{
  "n_layer": 12,
  "d_model": 128,
  "n_experts": 80,
  "experts_per_token": 4,
  "d_expert": 64,
  "d_shared_expert": 0,
  "activation": "swiglu",
  "moe_layers": [0, 2, 4, 6, 8, 10],
  "router_score": "softmax",
  "normalize_top_k": true,
  "routed_scale": 1.0,
  "balance_loss": 0.000428,
  "balance_bias": true,
  "router_z_loss": 0.001,
  "init_std_router": 0.0329,
  "lr_router": 0.00213,
  "vocab_size": 5773,
  "norm": "rmsnorm",
  "norm_eps": 1e-06,
  "tie_embeddings": false,
  "optimizer": "muon_variant",
  "lr": 0.00795,
  "beta1": 0.95,
  "grad_clip": 1.0,
  "batch_tokens": [65536, 131072, 262144, 524288],
  "seq_len": 1024,
  "train_tokens": 578000000,
  "steps": 2895,
  "dataset": "wikipedia_en"
}
Below are experts of layer 4 (counted from 0) of a mixture-of-experts language model. Rows are named router (the router's row for the expert), down (a neuron's output weights, with its number) and show model dimensions 0-127. Each number is 200 + 20 x the weight over its row's rms, rounded and kept within 0 to 999.
After each expert's rows: "comes before" lists some tokens at least twice as common just after its tokens as in all text. This comes from a sample of Wikipedia text that the model never trained on. Tokens count by the router's weight.

# expert 13
router,196,155,197,196,157,208,190,201,198,183,196,218,198,221,171,176,198,192,185,203,226,204,210,207,174,181,173,198,211,205,191,194,179,201,236,189,189,225,186,204,219,209,232,210,219,216,215,168,209,196,185,198,212,186,184,225,177,199,189,244,163,161,214,199,217,177,190,203,196,208,199,197,203,196,178,207,187,171,187,196,223,176,197,203,219,197,278,203,208,181,183,211,196,192,221,174,228,243,216,163,211,240,191,207,206,200,178,169,177,219,183,210,155,207,232,190,174,185,195,200,218,192,188,172,203,208,233,212
down0,202,195,217,211,215,235,193,182,208,174,186,216,176,215,221,187,209,181,206,203,235,180,185,229,203,185,194,164,155,179,208,212,198,187,222,230,199,239,215,201,147,177,193,173,181,221,234,194,168,182,215,230,202,224,168,229,173,219,203,233,202,196,175,216,166,209,212,186,192,177,238,226,199,194,229,191,207,233,203,226,173,199,201,206,216,212,190,234,211,204,199,218,192,223,186,210,190,188,247,200,208,232,201,196,216,193,186,196,185,214,182,188,213,229,208,220,183,165,188,167,204,199,188,207,202,216,182,172
down1,202,217,205,187,195,190,175,185,213,189,192,221,176,232,204,190,197,228,201,191,184,212,211,219,183,225,199,170,207,215,171,169,172,194,172,176,210,213,171,207,189,188,194,186,229,183,221,188,166,181,227,226,212,211,185,181,194,184,206,218,196,178,216,242,195,184,210,171,180,240,210,203,214,178,193,199,227,180,243,207,227,186,206,180,183,202,195,180,185,249,191,182,181,158,217,225,185,207,209,146,184,213,217,208,206,202,151,187,183,183,238,229,250,191,195,203,205,196,216,174,193,217,189,201,187,189,198,212
down2,203,204,184,210,185,200,201,202,210,200,231,184,208,170,230,207,194,198,191,176,187,178,187,208,215,193,174,202,175,157,200,208,208,200,217,195,148,194,195,166,207,209,195,220,180,191,149,207,182,175,167,207,208,216,234,203,195,192,195,243,215,199,152,233,186,205,203,198,213,213,199,214,186,191,200,240,200,179,210,200,195,240,192,175,224,179,206,240,216,233,176,196,187,165,168,203,203,207,180,193,181,171,204,221,191,241,189,209,184,207,215,206,181,162,185,254,198,184,221,210,206,225,195,181,213,221,180,185
down3,191,177,157,183,195,179,223,203,232,187,186,159,202,208,206,202,180,198,213,202,251,169,198,186,204,199,186,214,177,204,194,214,188,208,175,191,189,209,223,205,184,151,192,202,214,218,182,187,231,238,216,180,199,242,224,186,236,179,214,235,210,231,204,198,205,206,238,201,220,176,214,175,205,206,189,199,211,195,192,183,190,181,197,224,209,177,224,192,197,199,251,163,211,186,202,188,193,150,215,187,188,175,173,194,198,173,211,167,196,163,203,184,184,173,190,224,192,184,220,170,215,195,186,180,200,199,219,211
down4,174,167,201,182,168,224,220,197,189,181,209,212,204,202,186,197,202,206,163,204,229,172,193,208,234,213,200,236,173,191,212,188,226,161,223,171,167,197,143,185,221,182,179,206,214,228,217,192,181,179,214,169,222,224,194,167,187,201,158,210,178,214,184,174,180,219,200,206,196,171,236,200,193,208,200,198,194,197,199,186,196,220,221,238,169,195,181,204,252,185,200,186,203,197,196,228,214,203,241,182,199,199,170,218,214,193,210,210,195,166,189,208,192,219,189,158,201,163,202,209,200,210,212,191,184,199,194,186
comes before: " |", " |\n", ")", ";", "–", "%"

# expert 34
router,176,178,217,200,188,161,188,183,202,207,197,195,214,233,173,164,194,192,213,189,197,193,209,211,186,217,192,202,203,187,234,187,200,236,214,207,226,241,160,232,217,203,196,229,220,236,230,198,208,169,139,197,209,187,219,159,163,200,165,205,175,195,192,204,215,162,194,186,192,216,189,177,176,202,186,223,157,175,192,202,185,205,210,212,188,205,220,174,209,199,217,187,206,205,191,192,196,200,231,187,214,217,188,211,210,183,228,185,176,232,203,205,173,223,207,193,202,217,176,222,165,199,198,169,207,187,234,225
down0,207,181,193,207,208,219,235,204,177,203,156,200,188,214,229,170,182,241,190,183,217,217,184,198,209,154,198,180,216,229,200,212,214,179,207,156,169,171,214,247,175,195,190,205,214,205,179,212,189,204,211,212,165,227,177,195,196,209,197,181,229,148,195,193,204,180,200,209,210,212,196,193,191,172,226,173,159,217,247,201,174,203,208,203,186,194,203,209,185,217,164,197,203,198,173,240,223,227,197,184,197,187,186,183,198,182,206,235,209,208,217,209,207,155,202,228,206,223,187,183,192,193,202,182,193,203,222,221
down1,179,200,203,220,153,213,176,195,230,236,209,212,199,189,197,197,192,197,205,204,197,191,200,188,230,193,197,221,202,202,209,185,174,201,208,192,221,181,212,210,204,200,174,200,172,182,205,246,182,195,166,190,174,199,163,196,189,211,199,216,200,228,209,180,194,227,210,223,252,214,191,189,218,196,222,204,208,219,220,177,223,194,190,192,220,209,210,199,211,226,174,155,205,175,232,243,186,187,199,222,183,165,201,214,210,176,223,173,219,227,193,195,218,169,167,213,207,242,206,224,189,210,264,180,215,200,196,168
down2,198,207,223,221,193,203,193,209,192,187,232,211,212,177,181,167,221,185,177,242,179,221,190,197,203,198,192,193,215,198,232,159,209,225,227,233,188,207,236,197,213,195,194,199,206,212,212,184,199,180,211,230,226,207,186,186,209,214,216,181,211,191,209,166,210,182,194,175,220,184,182,255,239,179,210,197,209,181,224,168,188,191,203,222,210,205,201,142,218,185,178,189,218,228,191,205,186,228,229,244,224,237,206,191,200,214,173,180,210,199,239,178,196,168,201,194,211,205,223,184,213,187,213,203,194,200,160,175
down3,174,191,213,220,192,221,221,197,196,201,193,194,172,231,184,211,187,199,204,170,178,196,169,176,225,180,231,168,223,237,201,218,210,232,213,202,217,223,187,246,233,238,244,212,210,240,186,218,199,200,214,186,178,216,172,185,199,205,220,211,173,198,237,191,219,200,178,231,231,186,217,217,218,220,174,186,199,187,234,218,235,209,180,212,167,199,220,217,216,177,189,225,187,178,225,215,193,178,211,198,227,203,193,204,195,232,224,215,211,219,188,240,208,197,205,192,222,203,195,208,179,176,200,175,181,188,184,188
down4,201,191,166,197,210,223,223,247,221,190,200,189,197,237,179,199,215,222,189,200,201,210,168,180,183,231,225,167,186,186,206,182,185,156,209,198,193,200,226,223,206,187,212,189,184,214,212,200,228,222,226,209,203,221,217,170,169,191,230,172,187,173,206,184,221,179,198,172,200,203,201,192,177,175,195,174,204,199,177,170,201,172,238,171,220,238,196,205,165,171,187,225,242,189,187,168,212,214,188,230,218,199,190,208,182,205,191,215,194,230,202,216,216,191,247,200,178,180,200,176,208,212,204,207,188,181,177,231
comes before: " to", " the", " in", " by", " a", "ing"

# expert 25
router,186,191,193,205,175,205,208,224,205,187,220,193,190,215,193,194,196,203,195,228,205,191,197,226,166,234,154,195,220,203,209,164,196,201,204,238,232,211,192,206,220,214,199,212,197,229,189,203,217,193,161,191,207,176,193,207,199,206,179,262,145,169,226,151,205,191,207,172,214,234,171,183,206,165,187,207,209,175,214,185,214,193,200,203,206,218,225,198,169,180,197,202,213,197,196,204,232,221,236,193,211,214,168,197,201,210,217,161,201,211,189,206,163,187,203,176,180,158,186,199,162,186,188,204,208,216,220,204
down0,187,162,186,194,174,218,182,174,197,214,177,198,255,192,178,230,221,182,185,191,206,219,185,188,216,173,221,228,220,192,192,184,182,189,196,198,149,207,214,225,178,197,223,207,207,198,205,217,226,165,186,197,253,190,189,191,198,203,220,173,180,237,184,237,202,179,211,190,192,174,198,187,184,180,185,209,188,193,242,230,189,189,198,202,201,237,193,206,193,208,182,194,173,197,217,218,213,200,209,202,220,237,183,186,172,212,217,194,166,231,210,183,170,169,191,188,215,193,166,185,209,200,233,205,196,187,232,230
down1,209,215,204,171,207,189,223,212,202,178,210,209,225,241,196,196,198,206,185,202,229,190,220,191,188,196,210,181,212,200,180,202,181,205,196,234,191,227,176,219,191,180,199,206,226,193,186,195,195,214,159,161,230,219,242,200,184,196,190,161,174,205,200,174,196,196,190,207,169,176,213,229,199,167,205,205,194,171,186,222,215,230,232,202,189,226,230,159,215,184,214,226,200,180,198,202,186,168,190,192,181,205,185,170,214,187,174,209,228,174,212,233,196,217,227,187,210,204,214,154,194,225,201,189,192,165,171,251
down2,231,221,224,183,208,220,211,211,195,196,188,229,188,233,197,189,207,247,192,203,191,213,162,204,225,212,218,187,195,174,188,212,201,214,195,175,219,215,174,232,209,208,191,193,168,222,176,188,204,148,206,183,208,199,198,187,209,195,240,190,194,187,227,164,186,194,235,226,173,180,183,220,190,161,212,191,175,221,193,225,158,193,188,215,198,196,214,224,206,192,189,211,214,199,192,192,183,181,213,161,229,209,248,199,210,177,216,240,240,179,202,220,194,237,189,189,226,178,190,195,198,188,206,196,235,178,197,207
down3,191,204,206,199,185,216,189,203,167,190,173,217,199,216,222,166,171,217,221,223,180,194,226,217,163,189,200,183,209,215,217,194,221,169,197,219,204,196,204,232,206,171,188,169,192,213,185,192,209,195,210,203,172,220,169,180,197,216,236,239,174,183,166,202,169,156,189,204,199,203,211,264,208,202,236,199,202,218,221,196,216,220,205,193,179,198,212,223,199,208,197,197,210,188,198,210,186,223,198,167,198,213,216,203,186,216,214,188,218,213,251,223,199,217,240,224,183,226,180,210,147,228,197,224,187,217,201,188
down4,202,194,154,215,179,180,225,214,198,189,221,227,198,216,201,218,201,165,175,233,206,192,167,203,197,239,190,191,162,201,161,169,250,198,161,218,207,207,203,208,202,204,200,231,172,204,187,207,190,180,179,209,194,199,231,196,213,179,190,216,156,200,184,207,190,164,197,213,200,225,201,163,199,170,182,221,201,213,210,229,215,198,201,228,171,241,181,189,176,204,202,183,179,215,186,218,170,194,190,211,208,232,214,219,212,229,210,182,242,199,185,196,190,208,194,191,232,217,225,213,188,187,194,176,213,232,212,222
comes before: "0", "1", " ", "2", "3", "4"

# expert 28
router,176,177,192,200,179,199,193,213,201,203,180,190,228,199,205,187,189,187,215,192,193,233,165,187,188,207,149,237,193,175,195,168,198,214,206,216,217,202,193,246,216,219,225,206,219,215,227,214,240,203,169,168,198,189,203,218,168,204,192,229,172,170,221,163,221,190,179,199,205,202,185,186,239,138,185,206,173,190,202,213,215,206,185,211,227,185,206,198,179,197,210,207,186,221,173,180,225,201,211,190,161,218,165,200,188,205,244,196,199,232,172,216,195,209,210,172,207,209,209,190,208,216,184,166,210,192,218,200
down0,244,255,171,185,193,201,207,242,197,184,199,209,196,191,211,204,211,220,204,176,207,219,213,195,208,206,186,210,198,184,199,225,237,165,179,217,187,228,220,193,201,211,211,221,174,216,154,195,188,232,198,187,204,190,194,215,202,183,209,233,198,202,251,212,191,213,180,189,208,215,207,182,173,230,236,171,220,199,177,195,190,192,224,170,219,240,176,214,222,173,210,218,221,208,202,192,207,242,194,175,184,190,220,160,202,229,197,189,191,181,220,190,192,208,186,205,208,161,178,218,170,213,201,193,157,195,200,186
down1,216,238,193,185,220,180,197,238,202,175,215,248,171,172,201,200,205,243,235,205,208,186,230,200,184,213,197,205,190,207,191,165,191,183,216,227,186,219,207,204,211,185,226,200,160,242,197,174,194,219,200,191,229,180,227,191,216,202,187,221,206,219,186,196,181,223,193,158,157,194,176,205,216,214,254,162,214,211,203,203,158,207,186,199,177,191,222,179,198,246,190,228,191,218,224,185,185,209,190,196,192,218,193,202,196,209,161,206,216,173,201,211,198,171,193,209,232,195,193,192,198,199,200,206,197,199,227,208
down2,180,197,209,222,155,245,208,173,201,208,213,200,190,220,194,195,206,189,192,213,242,201,188,225,209,185,191,204,196,230,165,208,202,202,171,207,214,219,163,159,176,195,192,201,222,208,183,232,221,186,201,197,172,204,176,214,191,178,213,218,249,176,224,176,187,191,163,195,211,226,214,219,197,175,217,196,180,206,214,222,162,211,195,168,196,221,212,237,211,196,173,225,204,179,183,190,168,188,198,196,191,224,166,198,191,184,187,225,198,192,233,213,219,173,208,216,176,236,236,182,214,206,217,220,199,238,193,194
down3,195,190,221,201,182,180,187,209,206,191,173,162,176,181,191,224,204,168,230,187,190,192,163,186,211,162,221,224,215,195,187,204,201,205,172,194,165,194,173,196,209,194,209,195,215,174,206,212,234,192,210,203,187,222,188,202,175,188,207,164,174,204,231,193,220,219,215,206,236,222,216,192,206,174,218,197,225,217,181,161,209,208,185,140,179,205,206,187,231,190,218,228,190,213,220,201,186,170,203,167,213,206,212,189,177,174,189,167,240,173,241,212,239,201,206,190,231,196,191,186,226,199,182,172,202,218,203,210
down4,222,225,202,244,224,175,209,200,139,192,189,201,175,184,217,210,176,198,170,211,192,178,202,197,205,159,212,220,169,201,202,195,161,172,211,198,208,227,165,191,189,201,180,199,199,174,203,213,225,183,194,185,212,200,218,201,166,188,157,197,177,211,211,192,180,211,175,174,207,226,192,229,204,207,181,194,192,195,207,220,208,168,219,218,222,205,204,216,194,244,240,174,184,193,184,227,219,216,228,193,202,180,233,215,196,207,192,218,230,220,186,167,238,222,200,187,232,203,182,197,161,200,192,182,223,201,188,195
comes before: " The", " In", " He", " It", " This", " She"

# expert 21
router,210,148,190,188,198,193,212,204,208,214,196,182,223,211,159,188,197,195,159,237,203,203,207,211,177,218,170,221,231,199,202,183,215,221,199,199,207,215,191,197,232,195,234,197,199,204,206,201,211,185,180,206,209,216,219,190,189,212,196,212,174,169,215,179,203,152,171,208,198,212,204,203,228,153,188,210,185,182,183,206,189,166,236,214,179,192,214,201,184,198,195,225,218,225,220,195,239,209,206,191,191,208,175,195,197,164,233,192,209,226,162,239,149,193,213,190,171,197,204,184,173,214,186,214,200,251,202,211
down0,189,216,211,202,155,191,173,195,182,199,201,187,178,214,207,204,222,200,212,200,198,184,183,192,229,196,218,228,150,191,202,216,164,173,177,187,173,184,158,205,194,169,172,183,221,215,259,217,185,206,172,204,213,187,178,192,190,221,169,215,181,185,224,206,204,229,174,168,225,184,183,204,218,186,204,215,174,221,198,200,171,167,204,212,213,198,220,198,181,202,181,162,198,203,204,197,181,191,201,187,189,177,207,199,205,164,181,236,199,178,214,195,210,164,221,220,207,181,199,169,213,229,207,189,253,205,183,185
down1,195,194,185,223,209,218,206,193,220,231,212,203,206,190,216,224,183,242,198,183,258,199,169,182,206,189,239,199,221,199,210,222,216,221,197,175,163,170,188,201,206,203,180,185,226,212,216,214,225,234,230,190,210,194,193,197,220,189,212,206,258,239,183,202,223,218,202,195,218,196,234,227,217,195,240,183,181,176,180,216,217,195,194,197,200,189,188,209,182,203,221,171,197,169,189,197,204,187,210,179,185,205,197,237,172,168,231,232,201,202,215,192,186,225,199,233,236,200,184,215,179,172,196,220,179,224,208,193
down2,223,192,230,230,192,215,159,199,232,241,209,203,205,213,196,228,182,203,171,202,217,182,158,199,218,168,219,196,227,197,194,181,181,218,229,166,215,219,195,193,216,215,181,202,169,225,217,200,192,190,239,194,229,170,210,229,204,191,206,234,204,166,235,191,194,199,230,203,203,187,221,192,184,196,234,185,195,214,199,170,172,164,199,175,225,202,197,170,223,180,238,192,193,181,193,173,179,196,211,185,192,216,180,218,183,174,207,214,195,189,239,228,190,206,169,202,189,230,188,217,208,176,186,220,185,216,177,206
down3,205,220,201,206,189,176,171,222,174,198,202,249,223,192,195,192,196,190,207,178,177,231,202,234,188,143,226,184,184,238,210,213,200,171,176,221,177,188,187,190,206,172,224,219,199,194,198,224,222,210,159,149,192,214,233,196,204,235,188,208,181,148,186,195,205,205,211,216,195,208,171,162,204,169,197,213,190,198,201,198,209,200,220,205,215,203,202,175,200,185,188,192,182,216,206,179,214,233,195,199,202,219,187,201,207,185,222,213,197,239,168,210,180,216,204,193,159,197,212,182,222,177,153,200,220,197,196,220
down4,199,206,205,240,224,198,163,197,192,224,207,203,209,194,235,207,199,175,234,210,195,201,200,161,207,182,221,207,219,209,190,230,229,198,210,190,206,215,163,199,212,216,179,173,219,233,218,197,201,219,204,222,226,175,221,159,171,169,203,183,210,212,178,189,213,212,214,170,211,203,205,187,194,196,206,192,189,182,218,172,206,214,234,214,224,207,203,199,220,162,213,207,208,194,210,183,223,162,243,193,179,160,164,196,223,209,216,198,217,226,195,207,151,208,193,153,187,184,180,227,230,197,163,209,195,182,212,208
comes before: " ", " —", " The", " \"", " S", " N"

# expert 67
router,195,168,200,207,206,204,177,193,188,238,189,186,249,207,192,190,169,207,194,201,231,224,192,216,186,219,182,249,214,188,206,192,194,241,204,190,193,209,189,230,231,219,226,179,210,241,210,214,240,177,210,201,207,199,245,175,163,179,182,240,197,204,201,203,223,153,201,180,188,239,197,188,224,172,197,199,147,189,191,183,182,186,214,198,180,211,203,207,184,190,222,225,200,209,195,175,221,194,232,172,190,214,184,193,198,170,188,211,187,207,188,206,182,212,218,195,217,224,200,213,177,224,189,185,173,222,202,204
down0,193,229,224,230,196,230,193,186,198,264,198,185,206,215,193,177,213,211,210,160,184,196,189,204,237,193,204,197,187,168,168,219,197,209,209,212,166,179,202,199,205,197,177,173,175,209,192,194,174,198,201,215,207,218,225,168,182,179,200,204,194,218,191,237,197,169,208,165,183,204,172,203,181,168,170,182,194,202,210,169,231,207,196,181,213,191,204,203,165,202,195,233,203,194,203,213,230,203,191,203,214,235,226,186,198,249,213,192,186,212,176,186,197,220,198,239,222,219,158,205,195,191,247,206,210,201,173,182
down1,226,176,221,179,198,224,222,180,177,191,213,207,191,173,222,208,179,145,192,191,179,188,239,182,153,170,203,202,184,187,228,209,212,166,226,220,206,215,213,220,198,199,198,203,185,204,164,214,188,187,233,229,199,193,214,221,216,225,223,213,177,223,240,205,195,195,182,164,161,199,203,208,176,160,175,210,225,167,200,202,191,208,208,191,192,159,195,202,176,183,189,206,195,188,218,198,175,245,192,183,211,210,184,200,214,211,194,178,212,219,181,177,199,186,211,211,191,220,172,222,208,186,208,180,157,176,213,212
down2,205,218,186,200,208,206,206,221,184,201,217,208,228,217,206,196,139,199,178,215,170,227,201,193,196,175,213,203,182,181,234,195,211,198,183,180,201,181,193,210,159,219,210,179,215,183,191,221,192,189,229,185,219,170,216,160,171,186,190,190,213,210,195,209,196,195,208,191,159,190,209,187,198,177,152,173,178,182,212,189,179,244,169,199,241,215,222,234,170,194,182,210,197,214,188,204,185,178,201,186,181,217,182,185,201,224,216,214,185,179,219,237,259,189,195,185,208,202,196,195,179,203,211,225,164,212,190,168
down3,176,235,204,238,184,184,191,202,200,177,223,209,209,203,182,225,209,208,193,170,178,193,189,231,180,194,182,203,185,184,181,215,206,156,201,219,207,208,168,179,244,232,181,171,193,205,177,207,220,240,163,169,177,181,192,196,208,177,195,199,190,153,185,163,194,188,205,221,209,182,202,203,181,202,210,210,213,199,195,200,229,192,198,199,210,175,215,212,209,185,158,192,183,260,174,230,194,227,218,207,209,204,217,204,184,200,221,171,191,227,175,164,182,205,219,197,198,214,167,171,190,186,171,191,223,204,188,215
down4,228,208,221,219,201,205,198,204,223,218,177,199,206,217,213,208,152,193,211,213,195,242,191,216,215,206,173,198,242,191,189,219,217,222,196,202,219,190,204,165,174,216,187,202,172,214,205,233,184,205,195,159,222,231,155,231,194,197,195,204,225,213,213,214,172,197,199,192,224,214,221,212,175,209,223,195,149,203,210,168,202,208,195,228,161,187,158,197,201,220,163,195,184,177,174,191,201,212,220,197,190,187,205,197,196,198,214,223,221,168,182,189,176,189,194,220,204,223,203,188,175,161,250,196,193,182,204,226
comes before: " ", " —", " N", " ·", " Votes", " W"

# expert 64
router,196,186,242,174,182,193,196,196,209,187,205,191,224,189,206,205,201,220,200,227,200,235,203,226,198,244,171,212,229,164,209,163,193,194,204,189,208,226,175,214,205,195,236,187,216,203,231,164,216,184,174,189,205,178,205,181,202,208,192,221,174,180,200,151,232,179,199,205,186,235,163,187,216,163,127,202,190,180,202,178,201,191,226,192,199,191,226,193,155,166,197,202,211,206,203,184,204,199,220,185,188,217,184,203,219,159,198,190,198,187,198,215,200,206,219,201,196,196,181,194,155,222,181,199,201,210,213,198
down0,191,198,165,215,240,208,171,218,200,195,207,254,219,191,214,197,181,192,211,197,220,228,193,185,172,190,172,217,219,224,216,214,219,209,175,167,202,202,177,208,188,188,204,225,196,196,187,233,225,233,193,208,204,214,216,209,186,188,192,169,217,228,218,188,247,200,194,197,173,190,197,252,230,188,222,201,218,218,196,182,173,204,208,190,204,219,226,212,236,211,213,200,203,221,247,193,209,210,207,204,166,210,192,230,144,199,191,177,179,188,207,234,208,221,223,207,201,186,222,208,195,173,219,173,227,191,213,221
down1,197,240,196,190,189,176,195,204,208,168,210,218,202,186,196,168,213,195,160,202,203,212,161,194,198,180,202,167,204,206,190,180,207,187,177,238,178,196,237,173,197,176,190,173,200,152,220,206,250,217,238,173,200,196,193,224,216,177,201,196,173,159,205,233,218,177,233,178,187,219,212,185,182,223,218,183,224,183,216,215,186,170,216,164,199,196,197,236,184,226,206,213,205,186,220,196,226,225,202,205,227,223,200,199,230,193,198,200,214,196,212,199,172,212,210,204,185,236,201,187,206,186,197,202,223,193,246,211
down2,232,197,219,192,193,166,188,231,206,187,183,216,244,189,180,209,200,174,180,167,186,186,155,184,227,185,180,158,218,205,169,232,190,166,201,216,207,205,200,200,205,233,204,238,197,194,194,180,225,223,205,214,205,198,180,184,200,148,186,200,183,205,186,205,198,187,170,183,193,245,186,189,197,154,204,181,223,167,188,164,207,214,193,210,193,215,221,190,195,189,219,193,194,205,191,153,192,221,218,184,198,229,167,219,187,223,227,201,171,207,176,202,212,205,223,184,199,192,188,180,200,202,206,213,156,213,190,213
down3,181,190,200,200,236,163,203,205,220,190,190,203,175,216,216,228,194,238,161,176,197,203,187,240,244,225,211,207,181,227,218,194,206,190,194,221,196,194,162,207,222,205,181,219,187,178,207,166,183,224,208,154,206,193,243,199,220,183,193,212,194,176,193,201,192,199,217,211,200,232,158,221,201,229,207,165,208,159,211,209,188,213,221,236,177,198,182,214,169,181,191,187,205,185,195,176,179,202,202,175,214,157,236,203,212,213,241,216,208,203,196,194,207,207,203,229,207,205,207,192,203,166,182,190,177,184,222,209
down4,187,234,204,203,204,182,211,181,211,177,187,214,212,176,214,229,182,177,191,220,220,199,228,213,193,175,207,190,192,193,193,207,223,178,187,210,194,221,187,195,197,221,215,205,189,162,177,220,213,227,203,167,221,198,182,217,147,227,200,182,187,219,213,218,235,201,215,202,209,168,180,179,177,199,253,201,216,222,212,187,200,176,200,190,168,196,210,211,206,198,215,225,198,200,213,173,232,196,173,214,191,231,208,199,157,235,160,184,190,233,200,232,215,218,200,195,162,220,238,187,220,212,166,225,192,189,167,214
comes before: "20", "19", "1", "18", "2", "3"

# expert 4
router,210,152,199,197,199,201,186,214,205,206,215,207,200,197,160,181,165,176,190,204,212,215,186,200,181,195,183,208,216,220,224,177,192,201,191,198,203,188,183,190,211,215,231,164,206,245,205,186,227,183,181,175,207,178,217,187,179,180,194,246,195,182,203,182,214,190,179,185,207,198,199,197,214,161,193,213,159,186,207,204,194,187,231,207,206,200,223,195,178,190,231,252,219,217,188,180,237,215,226,214,182,216,177,192,199,181,252,214,197,199,168,207,149,242,210,176,187,226,186,227,175,228,195,207,203,223,202,192
down0,216,166,205,209,231,228,193,197,183,196,205,223,184,211,232,193,219,184,229,202,209,192,183,233,192,188,199,179,197,177,170,241,171,166,179,168,194,200,177,235,212,200,216,200,211,214,210,215,224,219,202,205,212,195,193,211,187,192,196,197,217,221,208,193,205,228,226,190,174,201,209,166,226,189,192,207,216,213,198,240,205,208,170,211,247,197,226,162,218,209,190,158,198,235,207,177,162,181,167,183,186,184,177,184,182,179,221,187,215,216,221,202,190,229,179,219,197,169,203,173,222,168,153,193,183,198,199,200
down1,163,202,204,195,166,167,186,184,217,194,206,219,190,222,193,185,198,167,226,179,207,167,148,205,195,179,195,199,174,195,185,212,197,193,156,193,173,188,199,203,199,227,206,170,196,200,209,200,218,260,178,215,192,224,213,200,212,176,236,198,224,230,220,185,212,203,226,206,187,188,194,187,170,215,224,200,208,206,212,215,212,219,192,215,230,219,235,205,176,207,184,244,204,167,227,207,190,207,190,194,205,210,189,173,172,209,195,209,208,212,262,174,202,186,193,180,195,201,183,222,239,196,236,211,201,204,192,178
down2,216,180,212,208,225,217,212,188,210,236,192,177,166,184,217,220,199,194,204,247,180,209,224,168,219,214,220,183,201,217,222,230,191,217,189,183,214,221,214,189,216,177,190,173,211,231,201,192,169,174,205,199,206,172,191,223,180,159,219,193,222,229,187,246,157,222,177,235,185,221,211,188,186,195,184,234,206,221,202,208,230,181,196,206,214,211,201,200,203,213,189,228,201,165,186,201,200,201,182,194,161,179,192,200,206,257,199,212,206,202,188,204,197,166,210,184,235,182,177,189,216,173,204,242,199,189,206,189
down3,219,204,204,226,183,182,194,236,193,176,175,190,197,216,177,185,203,218,191,193,214,203,217,166,210,200,205,208,191,210,194,205,187,199,209,210,186,168,167,208,180,212,174,174,202,169,202,176,192,188,202,226,187,228,175,228,208,177,204,215,258,203,193,211,207,200,199,179,172,208,197,239,188,207,221,216,191,219,230,187,182,214,203,176,209,219,174,199,201,200,193,180,206,196,225,204,213,193,192,201,197,183,252,181,183,169,215,204,168,244,201,189,205,200,205,208,203,223,202,177,196,189,139,212,218,199,121,228
down4,204,169,190,191,202,214,224,206,173,204,209,209,201,226,207,191,207,198,214,172,176,224,206,211,159,197,239,220,223,205,193,174,201,210,210,175,236,164,190,186,234,182,217,198,215,201,192,212,194,205,175,172,217,219,179,220,188,189,207,197,193,171,221,193,206,192,208,186,187,227,191,202,215,204,213,235,211,193,232,195,199,218,222,220,184,237,208,198,194,169,169,160,189,216,245,191,199,215,160,216,203,224,183,241,214,201,136,177,179,212,179,197,205,230,189,237,188,184,230,180,204,223,181,218,203,188,207,226
comes before: " ", " —", " N", " S", " MPC", " L"